config.toml
balance_bias = true
lr_router = 0.00164
norm_eps = 1e-06
beta1 = 0.95
batch_tokens = [65536, 131072, 196608]
Below are experts of layer 5 (counted from 0) of a mixture-of-experts language model. Rows are named router (the router's row for the expert), gate (a neuron's input weights, with its number), up (a neuron's input weights, with its number) and show model dimensions 0-255. Each number is 500 + 40 x the weight over its row's rms, rounded and kept within 0 to 999. Numbers have three digits each.
Before each expert's rows: "comes after" lists some tokens at least twice as common just before its tokens as in all text. This comes from a sample of Wikipedia text that the model never trained on. Tokens count by the router's weight.

# expert 36
comes after: "the ", "a ", "and ", "s ", "of ", "his "
router:518536483450450504495545487510540431440546515443414520526536527448517446465505516483554485475550506515469565537458524521457456481516563494486533475489465487477480440439492504512562500525500570428534458526529495543495526508466516514487472583521447479519515500525505510541576544487480543526416531494536536479540500539496486551541444396476514475501503403508533479550479528511508477572572515553432483518520488522526457517455539508515441411530536512474465508468474508515442511490413492499541509508460528484504493528504490456496483481532548481430579492566438520487505488496482498454536548497474488531540435412454498444522447539553483559477540565559474533408611475549552464510562554509470456405538529501493420427487498518538499500436524531542571466503535493524551550560528592
gate0:460496473530476596519442482457505491492508473487532495502537532492491549578542540476502554532523508482431510542461507519539515505527472541428503565505530366478491570521489460479504467472492474551522503526507481479458518518589546512466458456468530435424470495542507446609495506490494479473500503512490556493424474562525433424513514497594541467391400512504515501540498488436571473492534499558434441497525516553549516508508567490483457491491510499449486513525512517517527481547513526505496540485500603522527478466509467509448521428521511529541531431509403470544517504478514473514531515442448501554483510503524502489496493514488513512536467493530571482475464533502559464476557560353466487424520385518500518499509504492564437495531501502482431548534536498572536427489519526
up0:543563438544490576501383483506532498497457480518525495576564457450492551546530498549428397537555511481507515567576499519440438448506552570577492479547536425484535596502484505540582492489499459507528515449477471455485483528524424524535460535449525505487534506540512471499505485438478470506535460522569515543542479484497498505459487511518527559538528470481453538532549571453505454520441468447535520570534525533571515516493512488499453502511454478465458523500573473481449477519525457567517473498489526527512509484456531458479445518538442562438458497468499549549492501502539570490458501481448486454513528498458472465536465489530461501437463517536482489474541447505573499479535517451442463508577438484534441448474508502456523513426519538542507533470566461473400456491569593

# expert 61
comes after: ". ", "his ", "in ", "'", "of ", "to "
router:508536487425514518491605495497488520488539583528541516478442565502516478498543518495484466423510443532478489542495521517482464508484524539494553443487494527483569479543535529522437512515496605424509487451621473593563466512447510494508438514552437478488482446492500572465517518472532485445455504531485557485461503495529509473537515487457489471522439540485527495536508490519526419506498544476477539494541548474488564564467490495536482423552497515466491552443477480540481521495549471471481469541493468489467513534499531561480479504591572426479496486499420590495442490518548504500536552482501529463546501484497477561537494593492483504521472588444468492453493476568533481572535542512509496476424479531594420424528495527525546531492493516463560431483532497531515453550626541
gate0:556482507489525478460464474553533556524399544466530536514464511510454513491522439488448494519472510466505510494507514470527428466515458544465525481509496596512552462488408566486527559451532524472462526473509504530534450586483522432490536472530487505493511436469514585516504541561544529537450598546482481455503483542449509450503584455532512449474428476447501600591547460576460459496474537577494499513482488545523527446491492509565541530503573461487485487572527494499493570480453564440480478473482464489505538581501567488495522572509508530416558536514494554505474465493566438498500488494484472499550521493495556511579502542457441576480402464507501440515493551560496551476459523528538449515512466492524519494557524496527556505503518485434512414469530484437481494545471454
up0:510501565492481497533447500477529482551490567504449548521472521487535572456497422450452549503484524493471499494452481536548502493477493480505518517475459492545552484442549481458489565484448522506491484561543488542510457455496466481535508534536459498583476511536521478558553484504464558426498560523492506504545521504494528533487499507523472518508502548477522401507548466482495506516526493439428509482454549523532477465518504462527470453416504440575544612587581460423476516573494523578521440476465525499503539488550500558463529574508447520438551476435498545524525508511491522469527433531538471515577534477525452478561497465523498470581472463553505538491514555527467491444620563473482432524511508489533564575532518556534474469471493515545546424485418519489580603528464488

# expert 59
comes after: "| ", ".", ",", "; ", ": ", "("
router:510511493443541538492547457444526420492522542473467580528544558443539470477536586467520461459467488495514525544456525554457440469537526509463513477450533539464554481478539508535571517456506496424573518449561479581496463543517504559466519543556429529430514548511517591544513488596420498513447517515522486504496453578490535556547486482499535465573505523477583544544488444529476519539515514564361494498523533530497483481433518488460491503607487530489492532491477501513467511527524454571531447484457484477475494523519407523466514450545464442469545498509435551522467448516532424439525497504471492515560497483489452520500472581563501514549586534550486559508514521522593486505534528486498510502532492570525481482536506510504506490460482522528487427529506440463480497530559502
gate0:500532542558470491506511551490503507455450498470457524541538519414484519527485408502503454518513457509494506512455487450515501467395497542530460475567489492495554529449507468507478508512546518517436558504532508515461602496457449551443425498495511511496469516461417533510449541499538498468554555452495510547565553491519598522461518519551515503479489459546527468474502446493435437521530455513507514547509503528539532518533547461550418483541478520520572537455570522515497534516502517426482504437412536418450482457456536486466506445427570510495565442518479621478542462508563495514457509495513542550501545527505482470460595499459447540424468495502481480533469461506494509470504483476504491442595456517473466568537502473521495389522562503538560505537539498525549583538482529
up0:505493520598476480515549529503484497446461474517532417542480550483486435470528480491511531469534475489471439412468528447534540456454473507511503493534397531468474461464530484433559516464455510460501542476495478494459500514525464512476481527528557510545416504436544494483463526529525434596501498432532479455490477526507470556520470517540594493479378524454538457453475524530468461425507448517481522559551516562544413532507532553507458456547487472484490489541563513484487435547459518429468537562498503514548471520548592529530548575580525478498507547472535524510539510457550500549522573530526520527465513468542506481565517508458452523528461483468498547513526413379501505492424472474519534525523485487496472481491514440487519387546513477515549551508540537514495539455514449

# expert 35
comes after: "to ", "was ", "he ", "which ", "it ", "and "
router:532485445495495516481517467395502484495493510428475564507475526463580480476550511447492484475541504503501538535494560509428535421545521470489489496491442487434572469503492541580475449512510559485566518474540502522477535508453580552454451535528426466447537496491529511536528529537468493544464512520527562506498500586543444573501405542507499508459471468508560467473520497487463432462459488541465473516533527489516495492427499527548435470483505489437540462511457552482426552537486520514460512488477581524485533496526416503414513497519505441465579524517498458507431486540569436413505533511458525529526396418501507508504475476515444510557471507443530572432561512469484479531529540498466532492486509586509456437524535563545485425439478508558543464485555459514473495548543469
gate0:444553493431474499439472563464567528501503579484546515545562493446491528489507533429546549486532514483481459510480545618449476504547423497498462461519540493517475467513483502484507527525479517531510506400530513515469521509522503505473504479475547422484512498514483510555492505504544557519467533493505449500540427496563487543592541519478496582534436493560481447425503453503514483462424490483497488419490519520471546554491480478527562528477524525456528481547473481561448508518543505493568529502482490484471478553452460581545485644517412511525548515489543508396545537555460529554492525547531486433532509562500495423477467533485507511535502501429540488493476559497431522436469475546476543520438486504445496526445471570479515488487542494444449509436501509451516538466531388
up0:568523544513477455562550441502486521557431483436427463473511489542493513453469469545485438572486508582562516571518512445526529446495526533494484466492481559426555536512520537512475509413458525437503544471406529460459517533438473519551446520531458537486557495444404534475466524441502501496481591527487500582490489567500436504534502480544470516503526512491475515553492501547431526504506513531541556589492447539490500426506533494462540514479455558541547498527518487496492495523500484515453468421479458471555560445556543480512531442523490566506499438540489513593545484514528563449477481428562446525480506480485508608522527443488511548479530469481510563483519459508457475499536478467522485443479512476489537486549566481494515548438441531547481450473472479522458472596476557

# expert 40
comes after: "the ", "The ", "(", "of ", "s ", "American "
router:501522460417538520550547508504531431415526534441478511503498615480505457486532490456528486522533463465448561484432557537465534521431561513474545469501492529411483474458513502519478497484533539417536472491497465549512496511542520510492466541503361524539456465559535511575549564523436508545406523487506535472504527583451439516528474457457512508499524428484533489535506530507448507535516511608477482493551463483509487522411493552504532481499532511471460542502455464510453471507420494492529536488498506489469457486529410510522507484541567433439501494538481546484481469485498504484522522465442567473523447451488503464493445509494517581513529606556488523408566460532529452517539476468454489516477525542504492472505461519579466514501480610501563470495541504505471516558531563
gate0:495490487578496490471547572477445434478474529497486472481563536570573537486493450482568512504514523435447485495447460543442506490535536501535510523554498487517557471486481535563478544531476570538520581505471461490478496515494530520570470549527481476531542427518518546489439587511539486481496577526516493523503485531490543557540505505524550590576566482531467577581473560553525505495438497494502471532498469510451532465469537525554479508467456517522503439443497566528520497466506555555499488516527473541499522452490476479570458614551447454533456486504474475492591527529419496441600505591505494553527554483500518514480484482504504516510518446446482517548526524494536478517520520491527524422526440535610488523457548443468464430486526528472499451434474444539442583499447494
up0:543481555459450514555451476495409535532486509477511538558413512485509477534509441479448428491505542496477472436473466476529590532486453494493519494480521474512459495544475449501519493502472531493517460551499509502573467475571500537483525445537500499571504520493495532461475533529478469565552528466524520561518470503510489485476533488562490563508477538520532493396484485494531504506560585510486515451412525527473445439534518469544461524458490525479548454546546450490445425435459500549467463517527474522494492484479414552529479449388455517528583496456498496501473447499503569463408439482480443467542513517480546504487545448381535501479453495558559550471512411508558543520530501479419492522465499516508499491487538538464411596465538421470452527511569550483522473507455486

# expert 17
comes after: ", ", ". ", "he ", "He ", "that ", "it "
router:568505514453445470561521420454474494472499525529457482488472516435459487426539518457497457488585516478469514481535505451533517500515534451518512500543520459421516468523516490572573552538490551441515474455516531500456495516447548528502455545487401537438474451459520532496548512524429531496487564474491535501441507487443464573532446459514448469518479479546573510498477543497493499466379495532416529513517531499513530473469460518573487427524480558520464465457493503430440546473476489552465450530458519495498485476510503485501537530530490430422500499491428531505399561493542535387489471481407496484506406492514486507505504503524505553521540545584491562461528528489489529528571547490517519474555422517486385464587524498498471477499502486514532422464511507522515494492549456
gate0:413477479488470481512574497557508470552423404512481472514541492495481502526464513585565472480416478526517463510515467573523519483490464529482472456453479476554481469561507511559462499483491562491486471515501558491495495467515448478463462515508418478431447449487597513462559597541478463504524534559495407480488548447540500586431499490490476471515438479447527550562487520462568498493441503496486459486499499493552499545519529517505524538463523520466480559454500539493458468530510509488441609544470476465503606467459468551491521556461510522468491453540504486558496500499500441550498519444518463518427464484513508511510514451588492553534458529432511533528524469485535444541436492508528512461583488468565562485447485495539555543464496489552394566432513462502540480454466542
up0:460542579505503546488484433457533511470521507449534554507494532387498450539547499511532516496445483539489504534507461487564463426500465524537526473512442489510388528458494509546494499469502476537508521490508446500526557438480581552447529503498552491545528517532509445497608446484483491446459540480527545562579545535500506413477495471560432529507592516477516458510490550491500459493531520488500452487448505438488470501434429537470543491503480501517477560500410461556533495527534491489460549438494451533567431523491491478519510488508459402459535528496533481490610530507494510468589526521557470477552523503492488529442520515463464388494453566460514495499440562461538513437587571507519538557455505515503492592494497521491532489539505514504552450487478505468502436538551516

# expert 56
comes after: "the ", "a ", "The ", "his ", "s ", "an "
router:495533400437490507481544502480542430417487499469481513520470559483566490499500555562518486533572495496505517574495507516466471474497536504558558484511514464439515480481512456482534543482548544449510498470601563525480516560434473543475456592526452484534456470513470547527542550492501505458453444518506540455496568493476433476534482477463499517542449493450513517520486534474532518501506519555486522465569452424478529476525547566511495464549592528482500570436486519554419469502488482451498537446476479464477469477512469464500496531554487520499512553458435508455471549462568505457508579514408498486530540483413527512546503506546511487537531572506457559445524476521510486504530475481480480396522526606531434394463524489555483510510547508557567458482598477509501565523472539
gate0:552490511473506508518475517458451484518557487496497571515507497457545515486470508479503506458472578474451480480426548547492503517468485405482454450503477503502451558579488492501515467468477521538505502505520546519491583479461479501494461501554496513552520434451521447512554484439545462483405562457548535497569540448475481503561526449544490552428444478518529468509529518520483500465470484494593489548471445551528475441560465515449439490540436421530510510541488523474543452486608488531480413476499445482575462473537550533516455501514488439527502568500497469514505508449509493580418501472511374505539492458472485552617530470531556517564592456468497514535459504569433530478501499509532515499510446552509497503520454527542475530436492503495461482517490511530502424414567530
up0:492490481511487517553499499483532497502566551484526528528506462518511478496545473495452513472476567473417531545475478452457502563575453417560512479532526473507465511549515526471535458436494567470499533530459520502451570468487516490545449523493499520552555463439507479539534475532506435496422441495379463508496466488479485570526498468439473544450512427491478501528456491479545454559454468525578477477468512420548520522534456484565475503502444427468469486495515484473553483546544518534501473447534480456503437535484534560544482481537548491489514520522492493473490503502484494562520494436509355520499597430555502576498522436477538562489599421425508559508489462541468514492492559570512465511475487532504472467478481533601468471446529548573535470481436514475450493452552507

# expert 37
comes after: ", ", ". ", "and ", "well ", "where ", ") "
router:560511499368481500496532477523490538454490497480508482550533577460535417479527530498466480538574507429505514517472522480484486514537573494491553464488505522475506404516466446458510462590506553497537484423520547566508534492482539508482477530580454563500547535548509543528512501472507568514510467445461562528476520525426419499488445476560500497593502438533597472496510489502533551478496560553485482512488499493503569488455523570521484483521466522497508536440503478458455479509410541517513469469409526477509476495538477462540468437527513469530528491455406491499445529466549516424529532419456531488538404503421486480462512511520447476486592508542549491474526466489532475504557464512475556529526528598495452483506484524518455599484529504465461454460517484503565516506563520
gate0:545542508487507542395412503506470572519444577498505480565472493524538533514557476498518462456495419450515432482483500491535442542455468527507540459584528500532491438541589533597483535538573490560545555545456524499532474449537528432557538478527479465516527490490481459501460470523474544479525461510507536493528557528570484490448534465548500472498541446508469483487478436499442503498427515523557530552500499460546545547482547499483532479501459547488445457427502417498486533427579510430488587497472468458536537526518562542536491580484514431515519520457552488474541532511456494454505520475473530522505480490542515502474485474595453582540427532542509462578543430507524491536527546490468522495530493562484491539521502516579478571460464521542456479491488463488515507412442507
up0:455515497522453507546572511526486511502483473482499486455495507463484507502496496583502497528461546500556567489454523554580558467487532450541434577434485576469538485515502415546557477478487504476434535410483491546386530562455493497509437538534510527482472524500548557549448491454554474471493471506530535490498425551407463478536539536456492515435521533534487525549498554532526498462495507464430508490495429516468498477496417495491461520478526475443591525536473551527514518503434523530526480512531481507513470507423414530478456513526513542515458494537496503441525432482465504526488461527504476483454510479466466502449512522388502411395535490514466500508490553501454457426545498529507473516475517440497502566442515462446555443567457545499602504469514566542462561539546505